config.yaml
n_layer: 8
d_model: 384
n_experts: 32
experts_per_token: 4
d_expert: 96
d_shared_expert: 384
activation: "tanh_gelu"
moe_layers: [1, 2, 3, 4, 5, 6, 7]
router_score: "sigmoid"
normalize_top_k: false
routed_scale: 0.5
balance_loss: 0.0136
balance_bias: false
shared_expert_gate: true
init_std_router: 0.00799
lr_router: 0.00144
vocab_size: 8192
norm: "layernorm"
norm_eps: 1e-07
tie_embeddings: "early"
optimizer: "muon_variant"
lr: 0.00753
beta1: 0.93
grad_clip: 2.0
batch_tokens: [32768, 65536, 98304]
seq_len: 1024
train_tokens: 374200000
steps: 6441
dataset: "wikipedia_en"
Below are experts of layer 3 (counted from 0) of a mixture-of-experts language model. Rows are named router (the router's row for the expert), up (a neuron's input weights, with its number), down (a neuron's output weights, with its number) and show model dimensions 192-255. Each number is 50 + 12 x the weight over its row's rms, rounded and kept within 0 to 99.
After each expert's rows: "gets" lists some tokens that make up at least twice as much of what it gets as of all text; "comes before" lists some tokens at least twice as common just after its tokens as in all text. This comes from a sample of Wikipedia text that the model never trained on. Tokens count by the router's weight.

# expert 23
router:43 36 33 64 31 56 80 46 48 44 49 34 47 48 36 30 35 52 65 57 48 66 52 35 45 33 69 45 61 62 66 72 18 38 50 53 56 64 58 68 58 54 55 37 48 60 50 39 51 52 50 66 67 56 48 45 54 54 55 45 46 42 34 50
up0:57 54 60 69 32 43 37 67 57 81 43 58 77 41 63 81 62 59 67 45 49 47 19 36 45 62 43 50 57 49 62 54 37 52 50 70 47 63 53 60 28 59 53 42 56 41 38 41 48 42 37 28 53 32 39 23 50 52 40 48 39 70 39 70
down0:73 73 65 49 63 51 49 50 67 54 44 58 49 45 48 40 53 32 60 49 49 33 52 51 28 55 44 63 30 54 72 53 67 34 62 52 70 58 52 43 65 50 57 60 46 42 56 29 32 49 61 24 66 51 48 64 49 44 51 48 29 58 47 36
up1:46 40 28 82 40 46 62 27 60 50 45 71 70 59 38 36 54 50 55 44 51 48 38 52 35 31 44 37 66 58 47 52 36 49 45 63 44 55 36 51 49 54 38 29 51 60 20 34 60 37 52 46 57 61 55 36 54 39 56 55 29 45 33 51
down1:53 59 41 59 29 36 56 58 66 54 54 71 49 42 50 45 77 38 26 43 50 76 53 38 63 64 48 34 53 36 55 49 67 49 47 32 65 44 54 58 49 58 44 70 54 55 52 55 36 49 47 38 63 51 38 57 46 43 50 39 67 58 49 62
gets: ",", ".", "\n\n", "\"", ")", "\n"
comes before: "\n\n", " The", " and", " In", " He", "The"

# expert 28
router:45 41 70 77 34 60 45 50 38 39 70 41 47 37 43 27 40 56 56 72 45 69 45 34 73 53 58 52 71 45 44 70 48 26 65 52 48 63 33 45 38 35 54 57 40 53 55 51 45 52 55 45 61 52 39 48 51 53 50 40 44 59 24 57
up0:36 30 57 80 42 41 70 59 25 74 61 30 62 59 40 44 60 56 48 65 48 51 39 53 69 47 41 44 66 45 67 67 40 50 54 61 21 54 60 53 45 63 63 42 52 51 46 69 59 48 36 43 47 67 64 33 49 46 43 53 56 72 69 59
down0:54 43 71 45 65 38 41 58 66 72 43 67 43 45 59 50 44 53 69 43 58 45 43 37 67 42 60 47 55 61 29 69 57 41 68 44 56 53 35 48 56 59 62 44 51 39 72 46 75 51 59 42 70 66 31 51 28 52 64 50 51 51 45 51
up1:60 46 63 77 40 65 48 51 39 59 62 59 48 38 63 43 39 56 51 22 49 49 43 29 99 43 53 43 66 54 34 53 48 43 64 47 60 55 56 35 65 49 60 29 52 38 58 53 60 39 49 48 40 56 62 43 50 42 65 57 48 48 44 29
down1:43 41 51 49 57 61 46 45 70 63 58 55 32 55 29 42 37 75 64 29 36 64 37 69 23 54 39 61 53 60 60 59 36 40 41 61 46 56 44 42 56 53 31 39 32 57 52 33 40 38 46 34 51 55 49 44 54 32 39 69 43 67 67 54
gets: "\"", "19", " 18", " 2008", " 2021", " 2022"
comes before: ")", " |", ",", "–", ".", " ("

# expert 12
router:58 32 37 93 52 54 38 61 37 49 33 61 52 40 47 59 42 41 55 51 53 54 44 64 33 65 51 64 43 52 40 65 38 54 28 68 33 58 39 68 60 56 54 37 37 56 41 42 31 48 55 60 78 34 47 26 47 41 59 52 44 49 30 62
up0:39 43 53 47 48 50 74 69 42 36 43 65 54 63 42 56 61 18 42 48 45 57 42 47 65 51 37 51 56 52 63 53 51 50 48 46 55 66 43 39 58 50 60 40 47 77 56 46 78 74 51 50 45 57 84 64 60 58 61 43 68 50 66 52
down0:50 45 32 50 54 67 34 53 51 52 58 65 39 36 62 53 24 53 45 50 57 34 40 50 45 78 56 68 54 41 38 49 65 47 48 56 47 58 47 65 62 43 57 51 46 56 54 57 51 23 43 66 38 49 45 60 38 49 66 48 52 48 35 36
up1:20 54 49 43 31 69 61 29 65 58 38 63 70 46 73 40 45 29 41 52 54 53 58 25 80 58 43 46 44 42 72 51 31 47 64 47 50 58 30 55 50 60 79 56 75 43 56 44 41 50 47 63 53 61 33 49 70 65 45 65 39 49 56 51
down1:30 51 43 62 52 23 43 57 54 48 57 59 47 57 50 49 28 27 62 71 53 26 39 39 37 53 54 46 65 51 46 45 54 47 59 39 51 57 39 54 75 34 60 49 60 41 41 63 49 57 42 60 74 49 37 59 61 77 60 34 21 60 49 34
gets: "s", "es", "ion", "ation", "er", "ment"
comes before: " of", ",", ".", " and", "s", " in"

# expert 17
router:48 53 57 54 46 47 53 42 39 37 26 49 48 52 36 56 60 55 52 60 59 30 59 55 55 28 42 68 43 50 45 39 37 57 40 48 51 76 52 47 40 64 46 23 17 33 58 22 57 55 49 59 52 55 45 54 37 40 52 58 63 72 41 51
up0:62 72 57 56 39 39 61 56 47 63 48 54 55 48 53 47 51 38 51 39 48 53 52 32 76 36 66 58 45 44 53 57 39 49 51 55 58 70 38 61 38 32 44 50 43 49 64 63 37 31 51 62 59 64 55 44 56 65 39 51 10 45 31 25
down0:65 55 40 58 33 31 35 28 56 29 33 50 36 61 65 57 57 45 53 63 41 43 53 46 50 41 47 46 32 45 42 42 61 31 58 15 60 44 48 51 39 48 39 40 52 45 42 45 53 48 38 65 53 44 56 55 57 32 42 37 60 54 44 38
up1:69 27 58 44 50 55 24 49 58 32 58 50 41 35 41 59 53 51 40 37 52 49 55 54 61 57 39 46 33 55 37 69 67 49 33 54 35 46 49 80 59 50 49 33 70 42 43 58 38 39 51 68 43 47 60 58 53 41 49 38 31 59 56 75
down1:71 65 58 62 27 41 28 52 65 61 61 29 14 63 55 61 48 52 36 52 66 52 62 48 50 34 53 45 71 51 51 34 58 54 41 64 58 49 58 68 60 63 34 49 64 51 45 65 13 35 68 39 42 61 60 47 64 49 51 51 48 57 39 54
gets: "\n", ".", "\n\n", " (", "=", "-"
comes before: "-", "|", "=", "\n\n", " The", "The"

# expert 24
router:42 38 53 29 40 53 55 43 40 31 52 53 33 47 49 24 48 59 44 42 60 53 60 47 38 52 52 47 39 55 46 27 49 45 62 47 50 64 43 33 46 39 44 51 26 52 48 45 77 56 69 52 53 44 53 61 55 58 56 58 81 55 52 36
up0:28 56 42 48 38 65 60 31 63 55 43 57 74 54 49 44 46 38 40 41 57 55 78 62 55 31 74 54 51 52 47 56 55 58 47 32 44 45 49 59 60 43 59 52 56 64 49 51 63 41 45 51 55 54 48 73 48 62 48 33 37 33 45 52
down0:57 53 45 23 45 52 45 37 43 40 44 38 70 53 40 49 65 41 56 41 47 61 35 62 58 49 35 69 65 68 59 25 60 59 44 46 52 59 35 40 52 60 48 62 44 56 61 47 43 54 43 57 66 19 53 43 39 45 46 74 47 46 45 49
up1:64 32 52 50 39 62 83 66 47 56 67 37 48 34 64 51 50 59 50 50 50 29 53 68 53 60 47 34 46 41 30 50 49 46 22 30 35 52 67 67 40 58 50 46 39 51 36 61 59 77 41 56 54 27 77 42 10 38 55 51 37 65 35 46
down1:53 57 35 69 38 63 62 35 38 62 62 46 51 47 33 63 47 65 59 30 50 60 48 25 42 48 63 55 42 34 62 28 66 56 45 34 40 52 48 46 59 40 71 49 54 55 59 68 52 70 39 49 32 38 56 43 20 41 47 66 28 50 56 57
gets: "-", "|", " |", "=", "\n", "\n\n"
comes before: "-", "=", ":", "  ", " 1", " 3"

# expert 4
router:37 88 64 55 55 48 35 14 51 63 46 54 77 45 44 52 60 68 47 55 42 53 37 28 38 49 40 54 28 47 65 68 71 36 41 55 43 73 75 46 47 46 66 44 42 72 40 65 43 57 54 40 51 53 30 46 38 60 41 68 59 26 52 51
up0:60 54 63 65 55 67 41 59 63 42 53 65 66 47 37 88 54 37 49 57 50 37 30 46 94 47 71 19 35 40 48 66 57 50 33 68 40 51 60 48 22 34 42 48 32 41 18 51 41 57 47 53 36 36 38 60 37 37 52 64 28 42 47 54
down0:56 59 70 42 30 65 46 38 42 40 66 41 54 49 39 45 27 37 52 49 39 56 40 47 45 73 51 54 49 42 69 38 48 37 50 40 73 47 51 36 72 55 49 36 54 63 47 67 63 54 37 58 55 71 53 43 38 63 79 38 57 65 48 50
up1:20 57 41 68 49 51 46 55 74 53 61 33 55 49 64 32 62 63 21 46 57 35 51 44 41 36 43 67 69 49 48 54 51 47 51 51 61 40 46 42 37 62 60 51 59 44 39 45 52 74 55 42 76 32 47 45 33 50 39 71 46 70 54 52
down1:73 40 58 49 67 44 25 53 39 62 55 77 49 52 29 52 71 42 49 53 65 50 47 60 44 61 54 26 34 50 70 54 49 46 58 35 62 44 50 64 61 43 28 59 42 67 60 52 64 12 34 57 42 45 45 45 62 56 46 39 40 46 46 59
gets: " the", " of", " and", " in", " to", " a"
comes before: " the", " a", " his", " an", " its", " their"

# expert 6
router:58 53 53 44 45 43 49 33 40 64 42 58 44 56 46 42 39 43 21 48 55 55 56 52 56 53 52 64 62 56 48 43 56 25 31 46 53 62 58 60 58 26 51 46 53 47 47 48 60 32 62 49 48 58 26 32 59 44 55 51 56 48 55 31
up0:60 61 39 50 36 79 45 28 54 61 69 25 64 51 40 79 44 39 20 27 49 48 31 54 47 45 32 45 46 53 53 38 36 49 41 51 61 58 39 50 41 52 57 48 53 31 32 36 52 54 59 25 66 70 41 51 36 61 61 50 45 51 51 58
down0:64 40 31 76 49 71 80 42 64 46 58 41 58 51 49 48 58 56 33 15 51 45 38 61 48 61 51 46 54 53 12 49 39 45 46 50 43 62 55 45 32 35 54 44 49 53 42 59 61 30 47 36 53 72 41 49 26 43 41 49 62 72 51 46
up1:32 61 40 49 43 46 42 47 62 55 34 59 44 59 43 25 48 57 44 47 52 30 41 56 51 47 46 54 58 53 63 70 61 61 39 52 53 42 60 67 36 54 44 40 41 52 57 54 58 42 79 70 55 62 46 57 33 64 63 45 41 43 56 65
down1:64 49 58 59 43 58 61 36 29 43 43 46 63 53 46 23 33 58 47 46 53 42 46 24 62 31 68 54 59 61 58 61 61 45 55 33 55 63 28 52 53 47 39 34 36 55 66 59 59 42 58 52 42 46 28 44 48 58 44 52 63 56 50 40
gets: ":", "\n", "-", ")", "\n\n", "°"
comes before: ":", "-", "\n", "°", " /", "N"

# expert 8
router:43 76 53 53 41 61 57 27 49 43 15 38 63 52 51 53 52 58 39 45 48 63 50 40 56 60 48 47 34 50 52 86 73 50 35 56 39 62 48 57 39 32 55 48 56 44 34 63 39 41 67 57 30 31 41 44 42 31 56 49 55 19 57 43
up0:29 41 32 45 49 61 31 57 55 53 44 70 18 48 61 45 42 57 49 51 49 57 58 73 33 59 38 33 62 52 57 57 48 59 53 62 42 63 58 48 33 68 46 51 57 65 58 52 48 56 47 54 38 58 66 45 59 44 63 58 32 48 51 60
down0:73 44 30 52 44 42 53 50 51 58 55 48 53 57 54 64 38 76 60 60 54 59 54 62 41 51 44 56 63 61 46 32 62 66 47 61 33 56 42 54 43 48 40 54 58 69 50 56 39 33 24 57 60 51 54 67 41 22 53 46 46 52 57 54
up1:55 28 58 51 55 52 62 28 33 56 50 49 49 52 58 60 46 43 46 54 45 57 37 53 57 44 48 83 36 62 65 39 54 36 40 73 37 61 49 43 30 45 57 54 42 40 59 29 42 44 54 50 54 31 50 44 63 30 57 38 36 50 68 28
down1:50 51 58 33 63 52 52 40 31 32 42 48 45 49 61 43 42 77 28 55 51 44 79 29 49 47 37 60 55 60 44 46 49 51 64 41 48 29 52 46 64 63 65 71 45 25 55 48 68 38 52 49 40 35 47 66 32 39 43 61 51 25 65 61
gets: " in", " of", " to", " on", " from", " at"
comes before: " the", " a", " his", " 18", " this", " its"

# expert 16
router:54 65 60 51 31 43 47 52 54 53 62 48 56 36 46 36 52 52 42 70 57 63 52 60 40 44 35 60 28 54 79 53 26 58 37 36 19 50 47 76 63 53 48 46 35 40 55 52 51 49 62 47 61 71 43 45 57 55 59 51 48 51 41 68
up0:42 62 67 59 49 28 44 58 74 39 66 58 67 63 66 58 31 70 24 71 54 71 56 54 33 50 39 53 57 52 45 51 15 60 32 35 51 42 42 67 46 22 57 40 44 36 51 38 52 44 73 65 73 58 40 33 62 47 74 21 50 40 53 49
down0:49 47 49 58 32 62 38 50 60 42 50 69 39 68 50 53 57 77 46 53 41 43 56 36 63 60 30 55 65 60 44 60 47 50 53 42 66 63 50 45 38 46 89 37 42 49 41 71 30 34 52 65 54 66 53 27 46 45 63 36 47 47 46 50
up1:38 25 49 48 74 40 49 30 53 44 37 62 33 62 51 45 33 52 65 47 53 64 50 56 42 40 63 43 54 44 23 62 56 51 46 39 60 53 45 42 56 20 62 66 27 53 69 75 48 49 69 32 73 46 65 65 47 56 47 42 31 36 58 37
down1:40 42 54 40 47 63 54 66 60 47 45 68 13 55 47 35 49 35 56 47 43 47 57 49 46 51 53 58 52 67 65 50 58 41 29 53 49 37 38 49 42 45 54 45 52 36 58 42 50 44 52 40 40 50 53 58 67 69 72 33 49 21 49 45
gets: ")", "}", "\"", "]", " ", "_"
comes before: " |", "\n", ",", ";", " (", "{"

# expert 11
router:31 45 36 73 38 49 67 53 37 48 42 38 41 80 51 57 63 60 48 48 61 37 60 51 58 58 55 71 57 39 48 55 42 44 45 61 52 49 39 50 45 32 50 51 42 26 50 47 55 36 53 60 61 50 67 30 29 12 40 46 41 73 47 44
up0:03 64 39 59 37 57 61 54 61 47 49 35 78 64 60 55 46 51 24 45 53 55 40 43 61 41 65 60 50 54 33 45 40 34 23 50 42 45 52 41 54 25 56 43 58 42 39 44 66 45 51 71 44 65 55 43 49 49 44 44 46 39 72 53
down0:50 57 39 68 66 71 49 43 49 45 51 36 43 64 48 65 55 44 50 33 52 49 66 67 44 35 46 51 39 53 40 50 69 51 22 38 24 43 53 67 50 29 27 40 47 62 42 39 48 32 59 48 62 59 46 50 64 49 32 61 45 49 62 51
up1:59 51 60 74 39 54 37 48 26 44 35 38 54 37 48 62 36 51 35 46 42 46 39 51 31 52 49 44 71 46 48 55 57 51 34 52 63 75 79 54 49 38 39 39 59 61 69 44 56 29 42 63 48 32 56 38 54 43 58 36 65 54 56 44
down1:50 54 37 32 57 54 36 45 40 42 62 27 28 51 56 52 53 58 44 51 57 45 47 28 51 43 52 61 58 48 68 34 41 33 48 47 49 47 53 51 39 50 56 54 20 47 31 42 54 48 53 34 40 67 55 62 59 35 38 63 50 52 36 53
gets: " (", " |", "  ", " 0", "|", "–"
comes before: " |", "|", "\n", " 0", "  ", "1"

# expert 1
router:18 59 64 74 41 58 42 56 55 67 48 32 62 42 56 52 40 40 55 37 33 50 57 55 60 53 38 41 54 46 54 64 61 57 44 60 57 45 47 51 48 55 40 64 56 53 39 31 45 53 48 42 58 62 59 38 48 27 58 37 52 55 24 84
up0:22 48 46 47 38 35 64 49 41 44 49 56 27 53 47 25 41 60 34 47 45 47 49 45 59 46 50 64 30 51 57 42 37 46 72 78 43 57 52 50 57 52 64 48 72 29 40 29 54 50 51 45 52 43 59 66 33 49 41 52 52 43 59 43
down0:56 50 67 55 43 48 65 58 57 42 71 37 57 33 57 50 37 48 48 41 51 38 65 57 57 50 48 61 63 58 38 37 49 51 60 46 57 39 47 44 41 56 28 69 57 75 58 60 47 49 63 55 61 57 41 58 55 30 54 55 48 52 55 66
up1:34 27 47 33 61 70 32 61 44 46 42 51 35 30 35 51 67 41 32 59 52 59 56 68 60 48 47 48 48 51 46 67 51 49 37 60 56 29 41 53 61 00 71 68 50 58 52 39 48 65 60 53 44 36 59 28 40 29 70 54 59 42 39 45
down1:62 53 68 62 30 46 65 46 32 43 58 42 57 57 52 63 63 39 67 70 61 63 54 55 38 59 51 33 51 45 35 55 53 41 69 49 39 39 42 51 48 50 63 64 66 24 46 45 50 49 45 32 56 42 48 36 53 30 44 65 37 57 61 69
gets: " 1", " 2", "1", " 0", "2", " 3"
comes before: " |", ".", "–", ",", ")", ";"

# expert 29
router:22 68 66 50 54 58 45 13 42 66 58 33 48 66 44 40 48 49 55 52 40 56 52 36 38 53 45 62 22 64 77 22 58 29 44 48 56 51 61 38 58 37 55 59 57 63 45 66 69 58 50 52 66 67 58 59 36 39 60 45 55 52 42 50
up0:37 55 77 46 43 68 69 66 52 39 47 26 46 60 46 58 46 52 65 59 40 18 68 59 27 55 45 56 42 45 74 26 59 59 55 34 42 50 51 48 37 44 58 60 45 69 68 62 57 58 42 77 68 62 39 44 54 76 82 47 49 44 43 47
down0:10 52 82 55 63 47 47 51 33 33 54 41 39 63 39 72 34 61 41 74 52 67 37 39 78 55 60 51 35 66 53 46 35 32 58 43 36 44 49 60 54 49 53 71 57 51 49 41 32 33 46 55 58 76 56 37 38 54 40 36 53 59 28 54
up1:26 44 44 47 62 37 43 54 66 58 54 44 57 46 57 43 47 68 38 51 48 53 44 90 48 41 57 57 43 54 65 62 42 44 67 73 57 39 47 23 43 47 79 52 36 45 74 47 42 53 48 70 48 56 45 57 51 64 74 51 46 75 48 60
down1:48 61 46 38 48 42 25 18 52 50 60 44 57 46 57 37 62 55 60 51 54 50 46 39 50 63 23 54 29 30 55 65 44 51 33 58 54 46 53 50 44 54 44 41 59 39 42 37 51 44 34 60 47 42 47 61 69 28 42 35 45 85 53 50
gets: " to", " was", " is", " as", " that", " with"
comes before: " the", " a", " be", " an", " been", " not"

# expert 27
router:42 59 59 33 34 40 59 52 62 47 58 35 82 59 45 37 58 40 30 24 65 38 59 25 53 54 41 60 46 65 46 46 48 18 42 56 39 56 52 71 67 52 48 14 47 53 18 59 66 60 51 49 58 61 64 24 38 22 74 46 42 55 40 87
up0:28 66 73 35 52 46 51 78 47 41 45 31 81 34 45 49 61 52 34 45 56 63 39 54 77 40 56 31 26 56 72 32 53 42 35 06 42 51 45 57 36 39 65 48 50 29 63 57 61 47 39 12 53 69 56 44 41 53 58 55 38 50 65 75
down0:43 55 62 42 52 35 52 33 34 71 47 53 56 42 54 61 57 41 37 40 64 53 25 35 46 48 47 51 45 56 39 28 47 53 44 50 55 38 36 45 67 59 44 32 62 37 32 57 50 46 52 64 39 50 51 41 38 58 63 47 51 68 59 57
up1:34 32 78 41 55 41 55 56 25 62 86 41 42 52 46 52 38 53 14 73 47 44 36 40 59 58 65 56 44 47 74 72 43 41 41 39 29 62 62 62 35 58 47 46 26 36 88 62 47 58 60 50 48 35 43 43 48 37 62 56 51 31 63 48
down1:42 43 94 66 56 63 52 55 63 34 38 40 53 50 80 47 43 55 52 40 41 64 59 40 55 85 51 66 49 64 56 50 53 41 48 44 49 38 43 68 52 35 59 65 60 53 26 41 46 52 45 45 56 54 47 44 62 45 53 51 40 45 36 44
gets: "ed", " that", "ing", " with", "d", " where"
comes before: " the", " to", " in", " a", " by", " as"

# expert 30
router:49 49 63 68 47 58 52 43 48 59 51 52 70 46 46 57 40 45 39 51 59 64 49 35 40 48 63 44 23 55 85 52 48 57 49 59 58 46 46 50 57 46 59 66 42 64 58 35 40 38 82 48 64 32 46 47 35 31 69 45 57 31 53 35
up0:56 48 52 48 46 32 40 56 19 52 66 43 61 41 60 54 45 33 38 46 44 50 75 31 52 26 60 41 60 44 61 52 36 49 46 60 51 38 54 43 51 27 73 46 33 38 52 64 56 22 71 37 57 46 55 55 45 42 73 44 64 43 55 49
down0:70 64 33 52 52 58 44 45 62 52 53 39 57 56 47 38 29 56 58 59 42 47 38 32 55 61 67 55 41 33 69 45 49 53 71 42 62 58 40 57 21 51 41 47 59 61 61 61 57 34 54 42 47 56 47 44 49 48 58 41 51 65 36 48
up1:36 53 54 41 43 45 51 38 39 49 50 55 77 71 37 39 48 38 65 30 51 26 67 42 76 69 41 42 30 49 58 53 54 49 47 38 32 31 62 52 62 43 55 51 35 65 56 58 55 47 59 40 56 71 48 35 52 55 69 67 57 43 57 55
down1:49 56 43 52 39 51 65 52 53 60 60 45 69 73 49 39 46 64 46 35 63 41 40 47 62 63 30 49 50 43 57 45 53 60 55 33 43 41 42 29 69 66 54 64 45 54 56 38 49 64 80 44 48 58 35 65 56 51 45 33 61 48 66 49
gets: " he", " his", "a", " it", " He", "i"
comes before: ",", " was", " (", "'", " is", " had"

# expert 2
router:37 33 34 53 47 48 39 50 47 37 35 66 35 40 41 48 62 43 51 59 58 47 54 54 32 30 44 71 42 48 51 36 48 45 46 41 54 50 60 51 48 44 50 43 32 50 37 27 55 66 51 81 53 29 49 55 41 45 60 64 67 69 60 52
up0:55 78 28 42 62 58 53 41 67 43 52 55 77 76 54 34 49 37 33 53 48 60 58 49 26 34 64 24 30 55 53 61 29 51 40 43 53 18 35 35 44 40 51 45 39 49 41 57 40 71 46 42 69 47 71 27 38 54 63 63 69 62 31 54
down0:46 55 12 61 82 40 65 18 63 39 45 53 41 57 60 58 52 50 49 44 39 42 39 39 55 37 61 55 58 62 48 41 52 49 59 54 48 48 50 61 50 54 47 36 49 59 52 57 26 43 29 50 49 50 64 43 45 51 48 34 52 57 67 40
up1:64 56 64 48 66 41 39 33 51 58 50 24 53 71 39 60 66 57 28 63 54 40 53 72 44 49 59 19 53 47 50 38 62 43 39 39 74 56 53 30 54 31 51 46 58 32 64 48 70 53 31 56 44 46 56 28 69 47 55 52 34 51 47 56
down1:49 50 46 47 35 44 62 66 56 63 38 29 47 58 49 59 53 42 53 38 57 50 59 66 38 44 51 52 59 59 31 57 65 54 67 36 35 43 64 68 51 59 48 54 58 44 56 32 43 31 57 43 43 59 46 56 56 52 59 40 51 47 35 38
gets: "\n", "=", "\n\n", "|", "-", " ="
comes before: "=", "-", "|", "\n", "The", "\n\n"

# expert 26
router:43 38 43 54 51 54 63 55 48 43 43 58 40 47 41 46 39 39 66 63 53 50 62 64 65 39 63 43 34 59 67 45 42 46 52 60 64 70 45 57 77 30 72 49 51 63 47 54 53 55 48 54 56 48 69 48 52 61 69 43 49 67 24 63
up0:66 68 49 58 50 48 60 61 42 45 45 62 78 41 53 76 35 58 41 35 50 39 69 56 81 42 37 49 43 54 34 44 37 46 41 46 29 70 30 62 51 28 49 52 71 49 23 52 61 18 29 38 53 58 64 52 84 34 51 62 72 65 29 53
down0:48 29 58 48 56 65 49 59 64 37 58 56 57 59 72 72 62 49 55 60 34 54 50 58 46 65 49 55 57 57 39 38 52 71 41 52 40 40 41 63 47 39 35 39 52 46 60 57 29 46 46 63 58 54 52 41 35 39 73 60 44 58 53 49
up1:41 67 61 64 33 56 65 39 47 47 39 68 37 41 50 40 47 36 52 33 50 56 38 31 53 53 49 60 37 47 54 74 53 50 53 35 44 57 71 59 56 55 50 38 37 42 61 44 46 49 53 31 55 48 51 40 58 38 50 50 50 43 30 46
down1:61 48 35 39 42 42 07 44 87 38 72 59 44 39 54 61 42 63 37 61 51 19 54 65 63 28 61 48 45 37 46 50 43 44 29 25 84 61 57 54 65 44 32 41 43 48 41 72 30 73 57 48 48 42 58 71 80 49 60 56 33 54 67 33
gets: " |", ".", ";", "|", ":", "\n "
comes before: "\n", "  ", " 0", "\n\n", " 1", " 2"